Below are experts of layer 5 (counted from 0) of a mixture-of-experts language model. Rows are named router (the router's row for the expert), up (a neuron's input weights, with its number), down (a neuron's output weights, with its number) and show model dimensions 0-127. Each number is 128 + 32 x the weight over its row's rms, rounded and kept within 0 to 255. Numbers have three digits each.
Before each expert's rows: "raises" lists some tokens whose logits its average output raises strongly, later layers aside; "mostly gets" lists some tokens that are sent to it at least half of the time. This comes from a sample of Wikipedia text that the model never trained on.

# expert 0
raises: "ue", "ulated", "ui", "utt", "uted", "ured"
mostly gets: "–", "19", "00", "°", "′", "/"
router:143151099080098112144143136197122080138174100162163155127103104107109147155130193141105110116173102148144137154109150128141100111148153127153080135119110142129150151164113147123139108187192139141086102131122183097108124125130177102140169166150182057103081132080156139148099095118071104096159146149189226121185130116166146083132101122101075106082089170092097041093119094135126123089108
up4:129100148129109131097148098168123140119095100124117101125164122182121077103156117140127087104119078066160114106113143104152132120118204156103146133112124127096124114095181123172163088111175118158102135171137129077124094160132172140145048197157110185105115091127188118145142147147127043108149153098114143166119120050101204141180115141176125077132089148175060147117125089170182117104122
down4:149078114117137151158084148127134126145147078071092163101133088092135136103138207122120145120132087109133077096153170116118160161049116122111142150072166116143133140190113152133103134141111136069113094127122176127191148181128135156082090141155154147144142161128100112028125172156120120164115148128157160041106094189124152168152083129123130161116184133071072112153117156156158088160113
up5:133167181152096122135105140193079115100135086051152080146116102111150120094122126141122148127125117134145143153167135132077185131112156145107174121134129142099144109149148117115146052108121146151130102100172098061178126076026151146125164171111111180149164171124085137081184092075103085108085107158138137139155125114184087131085096122157191143134083161125154136141111159060135122150079
down5:189138123090175137130121050129105117127138143109175090146137140162098168141063090184133053057112136136133151159174156186111119156114082091144113083128090093137133169182186102141139154124139166172093137122064144156148110112105137126078105128091105112157096123091181104111145167147091128158151171127118141079149052128096077119130137164123103134149162175182147107089160091139106184138132
up6:114148132078103145158151158132137169136133207107145121078215108128134104024117110117162120182185099161102133118125172114125156124180120110137097127107137112082123124108129089091120050180091106125110151131122102136136115099096137130176121116182108190118148145085146145092150105232121141118145123136119110095109105113154177168137031137138100153089157163078137120124127169114134102151156
down6:087124117186158117162093121134132129059173188160120165145110112141091086159175163101074143113175109145123105147120088131136153141168154096098186070186060110093155151137062114117183172123146137099084146111136108139132158117106142129132149130131072164088080148088110171134063129178148155133059167148063165129128100135083129156129105130168132110151120159133038123171160108129142110110128
up7:094157158159077121118038168112130169112147142157150190134154113055153141132151142134137132146095085080165109115079183126142133191078102120095079145105134087203126174076081081100126195177131105139170109137160089139175156077103144120179107124082117143179147050128124129130145155124130110129148126123101098076128113152098121155121118137167134129116140119181085143096129105152147166145187
down7:117090105157113075204194071144187193121156188180097130100126190111147138112103116198129105141155093131129158139147159097081158099113154108098120182105093138204142130103083117094068140150135123171132120136126138097151144120118150165127069092088138108098174105124204105058078139115107085162134193152149132121122160087111131113122113131103143102110103172142170110134114149115111111082107
up8:135113086075110123157137124127230194143141128116098110123071096129174082045151105098094093160145094120173057143108081122149143113147123083173159141090107110107123110135162149177154103149117118084164135121113149188112184147129166143084142123095095157114154154112168119052124153148147149090078157132131105138128126104173161116154168162078166093156081150118163075134119119106168172092108
down8:157130130149105069151112162099132088069104079092068173124115074123131144186104125148136130096143128097170081124126106144145182156170124169142129106141114145133113124161076166101157121177171188156104163101103143095143134031114180091094191083123103203156119183153083146154101120140176106137129078115099123093130142125214106155097118134121135143127127123090118148132132148092049139149139
up9:124174133123165118136126092072131151126126084133153075117111087120136104099099121076156112156092141033189141133075139130092134078105170092117152096152095155119191154115077137110119169061164164116128082160136125114148117126087170085178068162141195164118084107178093182131116154141143189139133085105142069149125211114142136131127129152110141154149145127158158140151126122193119176120111
down9:131097137141141113107109063105090177140101138169139155134158141179154168140166071130112194127114059114142147096149162140108129143102112155144122168121210143174124144093188091173106104124128106151156161164108136163091138118084194171083113107093205116102156132087121057113181123116076103104061146160108114175097084131159083102083135087127148139108164097118121089144097150106138098165104
up10:051124035100129116177125081142135179094123139126103133164202176129126124136168100084096123155153095114142146177151109138101126075091082152149109190133123098157181139140154155155175111118126047126178129129154104157173113106155175165137077119173152082164117151120156067084111137119066140134180136146046144091143086100083130150140126108123146134108154147114132133180127106125109141129165
down10:171091174087132136086132143162116075143059105165097185136113114092098133098149134111117111128139211118079057141128188065164167178091121126144131076153067109082131133099094079107136145153165135116173094112127129142097126144159181145101115105180164171112197104153140137121112151158109114178087093185111141075142105082119120184081177179126115131104138129108139132142159142121123083129101
up11:118138121115171109138157161139154097120152125128166171122137132102099090140121131132114124110093093177170081109102177172179117064101153095214127142128159126085070155114126185134144187132143106106109116186109134145115118079101173108109079127090171112110119105201085107147057026090128158098184114112192069125112108149131131081124112110160123125119092106103103144171165173142132133098108
down11:144120111134129124129098090096108144147115127196145118123171128146117131158136107109110114094181160089113150124124108110140143163110101163154116119077218193172161165104097127108108121200167088132149145103069156151102113165211085117117111104123180145152125148121197114124164120141145160174162074082092138119124141102051083100118131171081089087077103133111159155188100120109150059147099
up12:107125125149102167091127136125128140159082134141082081128122102075142135153118190136114146115184090101108133156174119143092090114116088082112123229167172117175134184145100109107161159089177161178137169189145165128117083067094110079134127105100118090078185114179128145095114079122180140115121142174118076157122142128096126129075096125157161079166133144161103116137100153134139210110144
down12:203148109156119126154137057195106149084133178155144113156104160132147166120128136113133147118116159099127073123131141141145147159079139127191069148083158115142098119154147086105111114122107116133121155103180127149134184112120104121119097079129070132078145108105117142141177144182078144164067132120070122106141133149073058067089185133157168152096135132122155186113158117085202104138064
up13:142147093100122155185135080167157097164072099179103113080152170121118156125146171138085117126120161096170113077178098109135116049114178138213071083137138129122113107169160104131115129138096151165140121116137118068177119119124050110115112127148094063135107124123090124056112169112164117145115162082142144132133121096187137122122160093147158116178102178129067102119090101131086178166125
down13:123108083161070061169134161083090196160111148118150174065148144178143103114100143115149159109105092157082105151087099135122124109157159178115162155150120115128103175108149127113085085087176124114129155076142123183068121157101123190085157068094139222089161148141141064152141128121127092135122139163147130112116076123134142148095118178084166199082147115154156136113132104104131145120111
up14:153139096117128151119102097128145113121133132124120091114104092179200161147111137164080172161048131156136138112074119115121195153096110167136171077145152137149155132189082171097071131125126167084120066133171142139065101105153138112146127163078128103128137181164119108198129064149161053107131116160190145130125168149132115122153128099141130104172175112150116133179083118070175086110144
down14:109156132140213166086137147165095122136149143116192125114106073081068156096055123124130124128134127110153125097155146121089097098096139057127140157146102130136094128110149142120116075135129061151185115105100179118196154138136204165109117145090139112214153104172147154139115106169128097134102135116097156127092142134066181158115134127187146091145182123129128126076148056123088110121088
up15:097146068118139128141139150127153141103151115137114115059184138095186111133159151128090149136189143145141101163096119142145090126108114148126145097150208151151124115186133084146169134169091144092124158073086085151085083169177104168106168067159112138113120042144058142087109132078141076139147136124124068092130081144146181122152116126193149158126149096111095094141120180168122149138175
down15:062131111193130118129089156135145091075149141121136120146115154183111135149162122138119184153167122142154115067156134099088171116083192070057098116135181207098112134058134143178136088179066127139137123143137183149099146142129150128138141092155159074092095146140117098093147099115156140131152170100104170132146136175066167099113099169100167094139115085090150123134106081096102177115142
up16:157101095130134205159093179124109191055140144154124094097122175126149148126108144123156081149134067152090126132102113142183124136122126140167090095110113099094109144101142174128116121130123146145142099114175131096163094133157103134068127118125100109122092114092137091178129131109113164111089121085123173075132212190160092146061134152121062148111152146191094127166036168094123128162177
down16:090092158131142139102183146151148122145164110091114118115158169091134174135168103102142161179147100116163138156096114125127140099095130132126143084145104096140115151108115143125078165124105097139077186078127142128163099133113116101105175130100103117144092102084105208041146091151166107123141141199167180177159123157079148125197070147151185026121131096105138083166144093163121100149109
up17:106065106092159145180125119123135155130138116149140125102112133076068073163133141140080150148097149140082154133143121153141116113100163094121097092107164123160140151124102157177124156149182102140112196087114153060090120155163181138125116086149190139152146181125121096112132137152142105177178134174166146116221173161134072105114122096135140071099088110084048176131114128096149060104143
down17:118169159063070148086126114139148098103116164110162166153144098206144133144143146078152142091143151122166147108152111111122132099175112165109099142114079082148122126133087061105165067122123152037107089148107113190190125144111087130090143122151119133101176102172104111063129103131186113176131125128140136117120102077145120100170184155151068152172175126153188113119155118116175142129077
up18:089104141143118133056134149137091129165142152093154139138181162088064143140128142108130138115130132160112196147155165118102136159140144099141063100152156151105086107113196092140083103184108129106090129128138120091118118100168180189088135086100147075145125121089136127081195104078146169097182104129153129110131148132117117150080080136134176131118150040118110143147136138071155121121237
down18:174086178125116174097133122124231091151164102180095135126136131077158059132099175096181123137117123110112183123162119143153108150134096121124140162092132108141180099108074127135084153107100128159141106177099090151165115101092141149122087178143093153154145099184124090175085146147101061099144095089086105138099104111133114171160086145097194169111147094136119189132121157104148127110062
up19:136110116101158165111057062096165037122145119123133172114116124076124154112059120185119103076177108151136126120093117148146106166095103160104157112084147100117152124147090161118135111108109148134188133158157130191138121120143099107185140102119109057134137117094128187131110115123206137142146201151177118169086123134177160115162109093093079094119109140075101124193141160158121179141107
down19:160116103183169061133210188094189105140119110119119109084126147133097101138166097127094132132096136139157128165191079090158201090100093110093123195154113139122122174140144128153136165106146155127100096184084131099099128112132109192123146073088118124113143107087160112121108158126163131136093074139141108072162110145126134137054168149158131126113107190186108188078130123086125090137151
up20:170130161086156129122096068136085135142125090132197112112134153090107113116092092106172159115103186148123079068121154150138158082133120104090124125170169163196124123080114218113124175095151173177127171136148157125102084093164144112102130134098109099053096119137060088135140176193139108166165175098103144137154130139142073088113093150105089125159157091086151152145089164123133117134136
down20:126126092097137175120141124219131150158115140115078104091120154202148113123119128104187112128111120137160110187110084141141064087129123111153116133095122126145083172146129105168201086161134119149070175148101098115104134128142114100147134119103115044156152155165079104159133147085177095148175134137107147132147144140173127060122115165076133118133189141209146119053104131146162140075093

# expert 3
raises: "=", "ted", "ised"
mostly gets: "=", " JPL", "\n   ", " MPC", " ·", " Genus"
router:113157098132142117184171146138150079160168134099156196165094132089110128154091177163140122170162090105071068112135183133129094141161118113177108097127116145157126114055162129123134127125209101197115125107119128106121165153094142141097141136204180054092091132149131130175099105143095115117201097155100146137190139122147113088083096089117078130123102086128098114097144078131162166124127
up10:140118099102140171182117113140067118066160131139123103118132129119093112104140082144099080075192140108158163168115087167179072128115104119135152162106154167159123108111104121125077110112094084123122111164173093115089198086100159101152189084111136134088142154106125111154230165094089157141089143140147134105064130059149150111156094115119119132103126086155110087154134159208140115153164
down10:131145113165086169190161115121091156155149148133165154120139122081153133149091120178080167135138142131122114138148176069136068175125070129146117133101125067139120112166165119105078110174119153094112170153142130132136123109111071124184141102189097084066091137088148103102108151111115152089159159136119149108090096082139121151075086122123128115130112240129106108123079146187192115201117
up11:135115148106157127114196104128138077123089122165169108176140211091155114064157077167123111113182195137111185144111172173078070142164099105078152120155172089138146095099158134119126106169101153148074117139096087139121116138152175137116113086129165116166179077128098125208108143152139112148145061143105171124101083090123077130107118116149149098099106149140135072116167172120147143160119
down11:140145121131097085168131143116165065087159121063116136151148096115184137080190158149138071133137145171101141129079180126108128100114134111093174141104121105134137136100144115153109128094055138150170111114147095159143113142088140159130156120129174166129159125080120180145138160162163111173185163186098141152089070077174077130149100162156014108151091137121142148114095125104153123069087
up12:169105137153051122120179108186079181170105119115112125156121109162080080102107072082109133122083123093167172109104096082166215118141148106076137124132151179164096200141173146116130159093142177159112107170153104123123121112159110115118105128120051088177113115132156140130162159141162143181143081158107121159092150122142127155145089131064115112084079149137112108137085165156183109132104
down12:146084129181120146071145145189114095172133129143129113124143162056117106149131135119116133130110089128136116190182181092160138163135082091082166103105129139126105113131144116146135109116097145105129104209166111126097103091195115086105147161165135193088156120163148124113145153119180168112155091126091162123085079107170146077094080160088126149142111122179152030161081130128166142103068
up13:146109107109079168190122158114104134157141119089104164112114159130175117138084124071130110111079153143154135144129141186122112100080130153177102088111120127122120131122138149177119139142095122105207069116102124149091126172077232120099126125078113125123098123089103151064102191171141083102163183090158077103091163103103117060087113082104193141100129126124098140131164195109125141129113
down13:139147204082099148161118131184075157116101135135110104079092154191132102111077114170089105112170103139089101135119145105062140143126107114109135056213121136078109129122123093117140095117109174107067112160104111166167174097160163131103170126081143137084175144151123147100174109143152211125122106103129180162145129122130112037183131150144104121127114175151136158177141135112129082110144
up14:140139102109118144154150119129164140110178069111124161124099114096047162145088136113098190097159112065109089173099125187099159102139086137166158130148148141178114164129108094161103129148146107123068128070076142137127152120149187070126163088121097148130134107192119168165118146160072145152225123166133130184104148072149100128144104114140109127091137143063151102169132184114148141128075
down14:125105200148128137118110139144094107139104186140142113128166152169171064110200113159128071159094138155124110089194138090169120133123149148100077137088077112072145093109149167095135111117120145136171126202139108114134084166142089196106099167167164079109098142115117097085135122107184101123049154131109137081167093159124145098083158135144149118151124112160097132101148055138120129160196
up15:092106134166132132128188151150082115158097126134124128089122140144120112097102167107141074159199168103145146076140108109075137146158077090128128156125108197079121148114190131109123159138134141158171174171106062147060104085151128156081179147135099090139102068116097129178102147084184118135196105132136158133158138099060110165112140097122095138151146079106093157084073158115156148184128
down15:116123098087168125112096075115146133078185110112137131152119124118154150152109102213136177081081071138092099172133151132217123105110178150139115097135127090152151133119066100167147115100113119130100122079126162116148153166141095132120044094163122159127164150091158130063161105147089120135080164122108083131104102174146164153157097138173114098113124192150183071193159088111104135105123
up16:128114159156131078138165075123097166171128178070074130106179127070142125085154087115142099102113177187133133133152093162097146099143122134144128179172117198151141111137142134101033064125151098152097101129132132132186090093174118106104140117148120153168211169122106152097149128069167126090155120162069132122108131100140121172054104150178153136098102121157085156136141120168116124121098
down16:126101110109120166112104165137156114069161128170197143137085173153097109142130154177113149141107091091111152106079174083175108116142133142113085079071141071131117157143160144144198187143077169134130162115106066128110167138091134159144079167102123108112048104085148116157104148167090148161114146069188079137141157163104129131183123120109107094149157132104153077139098144065153141133171
up17:133061129167118108080127066112162149082160146142177186150119113144155095163104093052104111092135157154136061097128070105121166125135064182052143094142153124130115127137152121104124133141137045161164134132119196116138126134151152069153122157141067137102129135101110095103108095139141166107098191157079076129166139120151181145179086130159140065123124157133142113152129185153109149141140
down17:093094116112087117077073086085110192127099192093092140197134103189088171190153106154111133128110116153093072104171065155137120154176118127122165086103120125139138113092125155135157180120141038119149146138113161123114110131146154099113147120147091156130109117130136093156146186133144094143135103139124099122120186096167116123103067139157176131092197086158142091196139171130182122093116
up18:092098126173081146154159127200061140149101123166108072113111157167103134080139135099170083085141109146118142102062166099140142131152115138164125144106121127137180138118115103135155158141104169053053110138150080123110159064133098188159147103128201155168098171167099174137149109137172087148134141144084121191108061164120125128127164159097131128056119142181124117154151126129135123097172
down18:150163143115168098091078126078191096128133132086156179136145095083139129143087112167123135158121145135162138148178084125118085130125152107102137122112129106145074111133148168153085101119125117204221159122100152106153065196123142093124076146128081104112133080113166119122132162142105164117127135110146149077158219105115144174123114084146136142179151120064150136076090160178106106158066
up19:140179127153067165101170123118132118111147070120134179140148096113142105118159187141203119142139095128097104101117082086133145084173112105130101064082115123146120135120084111169127115065157126123084115178184122130095103119099146104123143162134141160143064127155125195150100064108127155158154084127131080119164085120127113098204122113189117098128171169143141120186148129075199163139182
down19:113093146114213087178078101137097120143106152118104097133096137117131158156125105122079134097110170109151154128086218157137133155089128186135104209167110149150125128124155142112110145175140109118169136091059129170151180144115114146117123124159111108083186129074143095100208144152148097126104167126118125167123165142117118146060117104113126176149073059121111133067121115129052145095100
up20:139113157125069092131105180096135091117151116127129149124138101115076148141168040104138085142135065141100085128099144130142124126119152238115136127096127128119131093126132170240115130138107138141151127171071178113171120129159152109145154135119096149117171130108130150169064177143133158159127137167073085193125116143108085161123146110192102164052175128092094139131156128174118144137135
down20:153144124107166122053112086143129155114111134114147127157108090102235075112047121141081129132079160167088138141100078080090123080185124112120146118146143114079159176143121181112098101086136124097089152136152088168111164172144176118093174141109081125078102109163105165101099128138120155186073119185162138101112134142111159097159139134126149150128116162156117108157130132127164208143173
up21:127083146165115131098165158107145161149119124090081128092160107139073098147125139136123178089150149113128167163108092106129113108154089163152082175080114133166152125118137147109091152158102121087142080103093141162152115171103119171094053086142092148055128156131147154074069099120199119197158173137125155140103164087151101077075155145144112090152169169077186094160100132103188097110138
down21:154091153176087106101198089089105170069106122172105162090135149162121094161143120141090092112119126147151074132106193138149095144138128169160131147066169114125131156078122145071204144062135190088112082087116137125155149155074093168128171115154100106110138157181097129137121133130140119120067087136146118132107175140143072111134186151083157108140129165089137181111130071111130182145106
up22:151148125136059100122113166131118100136122136101084137071124129078121105157094095138126179104115073084121063139061145129166154136093133107116143117196167106108115143141150137124131124111149157130075138145123219196128154132133092211197096029147116077121138146134165131153134083109102130176096169123154092165082126182106129089180148092156119106137146139082118147152106167159134121132104
down22:115151081115100059128082170136144087122187094121116172136060157121133106153148102125133144120101143156173155116216140152127160094079147118126134149087162106121094178122121105202082105104174179159126120144118178110135201167132085128120176161128158154131182109159131123097099111166106138112101140128053094073153140077143090057160084144145057162134123124156111159135116118156110107106107
up23:096121089191093161119114123182153097133105175147144140158128201099082137090172086162119139085136071115081149140148115138106138172143120118147171169084134093072160123090102179099110151145074126143086166133057191184170170155131166087104122062082148098184147116171121118153122135106178129121101172180168110134095103112126124129159122090150110150135102174096084166126178160127093127118119
down23:132121111101141159174111111153101132176097101143173117175147194128114125089176045145050082182130109137087165111156194080117125138105151115161137127145186114095177145106157157161079147139137078159120110103085171142132153141153142084052130107152146168155103133108110097174149133142085106128120148136141096117128139117083117119111090152162078059147059152086178191158118137096155129141100
up24:121125178143106101094118172097130134083095134127159178103113173159141106174064183119114146075165095177132178126150078135130099141133105181162150121120136100137138113141077123175100130107103156143139222088067157072064166106199127149082120212152105143166099120123129129162107091125178151123150106122163086108160137151131137130125156088094112114110122147046165141085107140141146087161134
down24:125171136100119190144075135167164107064088138136124095136141153101082089155179126134156130108107207134129087190172138104155086142062106143182115125138133150145126150102118077160175139126127137103195123143102187158123149202158108154076071216114125070092164124100126111114074138146104113127122142130069109113160137121098154076165173096118114124147141105104124083100165105167125136097136
up25:097109108065173152131119186132102174154170121192140066094091104086140101135179141041105126103111172162165133131099118130081097104119115171147170132097121123065127106130115107148129052122117189079116162141115136142090104072057137121129113132166139154159145164111140112115164101131060126090115119200165155100178093113078104146141183154133141158154180135129120093117164093114162146123124
down25:119086117127132140109090165146094177132061095107180116149127090136170143158136162144132109123140237132108131086103117077165116100080112083173149154081105075108141136080147144129108075170104183164207138157117130114136103092105130130120130127138176140146178165110117113087177109116030075129117140154183172162159085107091149156116122133076144139093134133111124092144186108159137124145105
up26:158187170136179117106113075100176126120100111104137117125101122072135123128106073065141092105105095159108126107164174146081118115122158175169108166166127067148140138140113135127148107167091075117100162144183131147095129087151140118062113066050109178146129132113146144144145161095130143169125181147192078076185141084136153122159079108125117122091169085137147085144172161069095119126095
down26:090084105118109095148123180145098134104140132170132093128092117168137137095178184178128189107117113097134144179125121121176124174159121063092135078103068169114120139103144125138097174147174197186124058118119112105144125157111143129198103142141170114121122122121127100109115095147093141082121060121101156139080159159109090201078176131110106145151080175129111144102062152173139094137178

# expert 1
raises: " American", "oke", " history"
mostly gets: "ka", "ja", "ko", "ya", "ji", "ä"
router:094157156087094140147169145156137110143151151116156155111105128121147196099088112116164100153118089138095097137148147096090065177162167144202128095152137109154129113076181104102177084171150114158090131160120181096093130164115199187166162140131163125081061105135139105168135048073101154134154140139137159115158113138107116122134127110127056076135090108105070086150146073128176125121106
up6:112125114181184122073081123131090135134130126165161086107130124139147140132187156118154110152179071073162094139149140150070096156164144156113131131104129136113167128097130133073169094117104114149104130136064078117157128081147101179145212080152094138115115130126118130095087127153099122034120106161089175194136126199046175125140117108091118111097120126139158080141136190127115142167116
down6:172135124131167113143120138120074160140105135144148154159112140105128139145169125097140149117129164136103115117127181139077064110159090116125161146128176118110115140146102119071185085124131114139157133124225128145112144091117128184121129190103100158098078176166092089102152094113193120162146062141129106157037104118121067093097134177145098194122136100117156190086163110117145144067066
up7:187085139174146099061157097130110155167073170109105131156155111115128130123162106148119140050101163155153061127199140143171110091077179118089175151160110162135113112097131190103111124042126096104136091140109127164177152172109151127109137114150156102082091173135086113124181166150133101169098109118158123135137133121137153145162139107125043127083114041117120171135132166129132119103107
down7:126106110131086170127114129191122123119122098104162116080112119154130112137134093123165123209186101127107083130126068147172082150100130150198085123142116199074093171187092098104149134127143137134069124114118133141207144121117131077137106159113132157138140073154113129110111166126176061145156082154103073162138065109094226151163151119166085110131165128134094094098140116151139105105131
up8:110084145128148110168076126086167140074076123140136118135109159070120151131142162152140153148146090111196101135137102202144085067122117067128113133125094191126169148139109129152110166127093164162188070176159096108143113142137093181101093129106146102081144071117119145127162151130099115121147139104123143066143137064144100129130127102200118099180135121105139100133121140146045223093120
down8:094078171133111091109115172107093066142137161168132072142090125101158162058144163134133173126087184122150197161140080134101150189073179111154102096122109107133215152100155079106134126160144117140128111094137160179105121146087087130172123104135166143139148121090137111156109134128194126144139181089128090160151093180143088122125141103095149117107146100085129113093179087071128167088176
up9:131137120089156161141193093093112147152071170132103093122149071163115097085106110182111089087153127165081113172163079081093105122140155197159156181128127103084095161118142119144174107115089072142126178126135140148118143138078162198150171087112150148169169103168121162174164101114186099103108144159104096196149129187111160137117108137114144126091140126091102094124141136111193134118071
down9:140113117111149161156097227077087057143145122113115102137128088098142178107124088088111206162084161079146119103137100148143190094126150111136119101137138096150112095118164153055113111089152151113124087130115154169132126132115139126100103089190135093135097104122082177139131163135116108170117136199123071162123193087124109107096151083166136118196143098135141117118123191123079168183115
up10:104084134111055111155159142083084151109151162173168135114083116094199126096152077142074156165096143197122114162093118084132131130133161116184089132138119105109112141112129081144149085105141167151146204107153149120136175150093159151142145101140139021107077116096107139154163150117177178100148136123138083151071093152097127104153138083165147135103096131137169101160130082141126103059105
down10:136100129173091117161140188134140073112105162066098119094155135159114112101111163093099150087093167136181131126181190149121099166087088109116180100085092106164143143119132163083083119092133136125110133124136102154081084044175142152092189141206101113125130101174121104144099140164122114144105102147098150064158151172139150163170155108081066130103160181129114143135131180102114181117134
up11:175143193141127123095167110154105094146125116086051163152102059088122173103190076151109132111175110122133116168127102124141112123117089114141137057087147126167107131101156080108122150111130101101130078090193130150167112117125114119108103134136117117202096136165084182113134085124119117141118135082083093148150085185156170137157129172124142139146120123191182101122059184091089138108192
down11:125123107079195119091144099153123141197085133093153150095128112075124124132100109108089109066121189157134143141145146068152158126163165096112095113119120100147166081165093107163024134145175138137129108125101110116183174123099144106106160191160147137128228144121155193144119108152082161145152112132156149093132126139094099179118156095107155188145092143067135076118150110110130136102092
up12:135116152131144134122177127087155110161161140102081031104049106096131132125102112174107127139134171158122137105149102168139080127174144140144146115146109155163140170112127119100166105070139172123119169141109134139137100130095156123105154104112121132093131100103117242098108161107125134087125107139166094188107158115163126183088127121145190074110080213166134106166094098139153050078123
down12:153079177118121147149070120184095070163138137126163110180108096096127160115143133148151109108124236152115133140113084112075095217138146085157118096140058113134170144085163192129146110110173151100129147117108141127153184148124157139145143155191122058112143077094118105113180087133137100135082121107134120104079127073144113163146147118113101137103112114160181125125070105118127155134066
up13:169137162082112161107130175119094094137113120064138123137118110140125131132145128142167119152169116096097088109055134095144115155130064137193168106156040123142104090131106144155159083107115087171071162161100140157075146144167121112155117133101145112167050096166120138195152135165082152122191106116090083123121122063162143139121113131110135143138138132187121138193201140129169182093122
down13:158121082156187178187094076146135108100117102103144089116136074107151121054160185155145153117130078149126143140098085154168137093141134180100161116156086122107101109063163124067140111154127099126089153111119095129182105169156113138096145087148117091144154162138140167176162116137081152130097159144086132088103131161128135118117188120153185183166195086084122082161062085140115123129159
up14:093084095144102158081050099068111133139105118118197163135137082076145105137126089103140175153129138130153091119116139073169149131113152144094103140220144111091165147113127125110057136097110110133096083172142104167057113088151158176105158199131147100161072110137144135127167128140109092089137169143089126147119174135147158150105093057152145144124162089109157169139175131138089124162082
down14:143162060080127102087113138155136142139149158158147113145120139112135117112123093088153129115163134138095080113095126108156197142131158121118114148070136136068092094160130099094129115149176105166146122112119125150160077080136091169151130164103119135140156160059135091174129144129153137163228188123147154220165059089113113096138171131099172096158150084139071142110109161184104127073093
up15:151070107038157106089110147159113162132128140121140166131128083219124167135153112200191124115159097124088123162075181075097134148159103168100150148133103175105118133137130152177116097106153135068152108064084106087157142124127079102131129119129104091134166134158073172140162087149130130168147141105134135155176105158090074103208134176125123084153089128136169161156119136147115149151146
down15:094135121174144169117134131105199060087127149129118144179151130135119130130181109073117128123126101141149160117125060137159141180099107126161131097171072127136146180077138101080200107099136065180167166123085167171160126162160072116174110154151162144146113164109097168138121175132074080111101103116134099179097097153092149109108125077082124135112107127071161111139103201159137142142084
up16:108156084119135138163149130094091083079123152122104160081153097049096156082122103097137087093177108121139151137149111159144153080119122113154146132148143138141120134147162174180131053135126075076106147178125097143128098125143099116188140173106140104094134159158143143146073202173149133096207146198138080042156094160116130130099175132134171107118164129110148140098159166132140128175075
down16:145104169100171101166145102160076151185143146077135105128165138108147166106176123119118168145103091050106120081103125140116092121130087095123155155146182087149144212087140082145159138092104167091133115112136105109179121135113121119179142139145101095172179112145112152115110093162119121168142107068068149114147172193118115147129157110131079141073101107181096125190105150141120199056110
up17:157047130098151133137124090153148121143140132083072110147104109119142178135109134133047180156121162101115105111150105140149121105126107121122160117114156084118148141143118160146084167186075156120130117099123181107087035090106142179137106086086147093119125135142137119067109111115161166139087125080209150106091195078150080180135100109151104106110131157196148145167152172161171162111157
down17:088115137173126142199054112124122124129110103106155068098138134046121142101087147121183122108079092116084168136128159080158075085158115144115087161112109143151131171118204116124139168078147163120119122131117167100116174132099176082131175121157107156113160125098083129090113124122100153120140191146150138157169119172115175143129145130161169173139147037170104092111169100127118080171172
up18:161160183104140138162102151156114107165069154154120142112131184137058162107140166112083091146082130119165162182131136100133110112130130192173156082083108062116093140085172110126174123144123121143072129118069146160085144117134100147136152084172080137141075115082123116136095091098099128086120134119145193093154140178110135158125169157093163200188105113147143100151050138130092171144122
down18:197137118106096097086097153178105130136094185154145100103104093162088134135102105148107112148140131108065060109104181159207166115101068099140135036130094168069118132112136102172126143138133134115168086118122138141144137114149189081115149093150182149127191143134184125175151119152148148119126078142127179142141105163104099125171153113093077111104161158094104058153122128136174156152099
up19:106079082128127125122095121137169150118151119129151145080143092115094139110171098092142118153108100157158152122098121137101152167099147227172146158113118179113092108166128068068131163156086156171129116132112214126167096070147116101134069186072124096130091141083116170142122088129125133132080135059109184100123122140118119155221144208144130133112081135132097138084110105137132123095142
down19:175129126126166148133170131109138169085122117117116152184160109138089172107162196142130139138135165149120077099122115166143135120117104108115103178140166115131064067125141143113084163080152131099138062099101048104161141214075147111107154118205144083162146151091132112179121109160147121062171115157134073114156079128133133114114113051154103180105190122118137122110153140067145123135116
up20:188154108150175146148109222107049099137109160174084120129117110119116122101128180139158104068128122100106163123110112082114093089120118075084177116124163150120101100099138158166130119125160101165108091151105156158079065136157140124176105129149092139186040137136145183147107135133100148156105104115142157119115119142151117097172130163139180190151144133157172097126119114086061140209144
down20:109171140149169187096124072126118085115129153113162143118117109059094153166090092096140089127154183156126108123084108151184124132130129152091142106138145132155086195180135117128150151168125120124119157057079111157162078161133124083142138137116141108109150129135097105191142166121109158084093094096124161081141060206083100088173100117157198061087128112088156138128131161102157174117162
up21:077103133110129144152145050133120093194123113139102100130136045143170090059085095189165077143186163181127113151179159074152130115074159132120095172125151118120132112151121130098127102130096091129184122166076174152147138168128146140098171124064198164118187153104124190121084112115106078185146118108148113125126115141143133134112176130094172166104162096110113110149097126126092140124113
down21:149156171109155124192123107108086108081122157082118135118073095129108123129055173110167115141157097053133094173145057133139198119095132115177175162118154157085056154123135112100164101116159122135111082166118169197120106175168117103096184139121128142148145145147099192117105137096134175180117111076065107094170104092153136124150142128138138148143126081122151176103090091160116126143158
up22:089079121165209152130054128114142123113123133169114183164138100158155093149181124081192146136128135104097075124089130191139075185126118166111155147088139130130073138107124135093084121134070079085079154119098127140169142118165152124082125100155155213140122143119153094106142074161112121140119122138214125107134107165146157116120097156103129196185121129092116110095163108135105174123089
down22:106083125100179126110158165094165159086137089117098078115132138170141153073077137108144155147088103206133110119139121117088074123115132140132127137139128093135097079118148176087151168169157168153133116201197107054144152143130122202167106094096176182128150076142082116122145135136135036170160119131107140146112169102085123182065152140144122151102119104154116158116120114155115100130184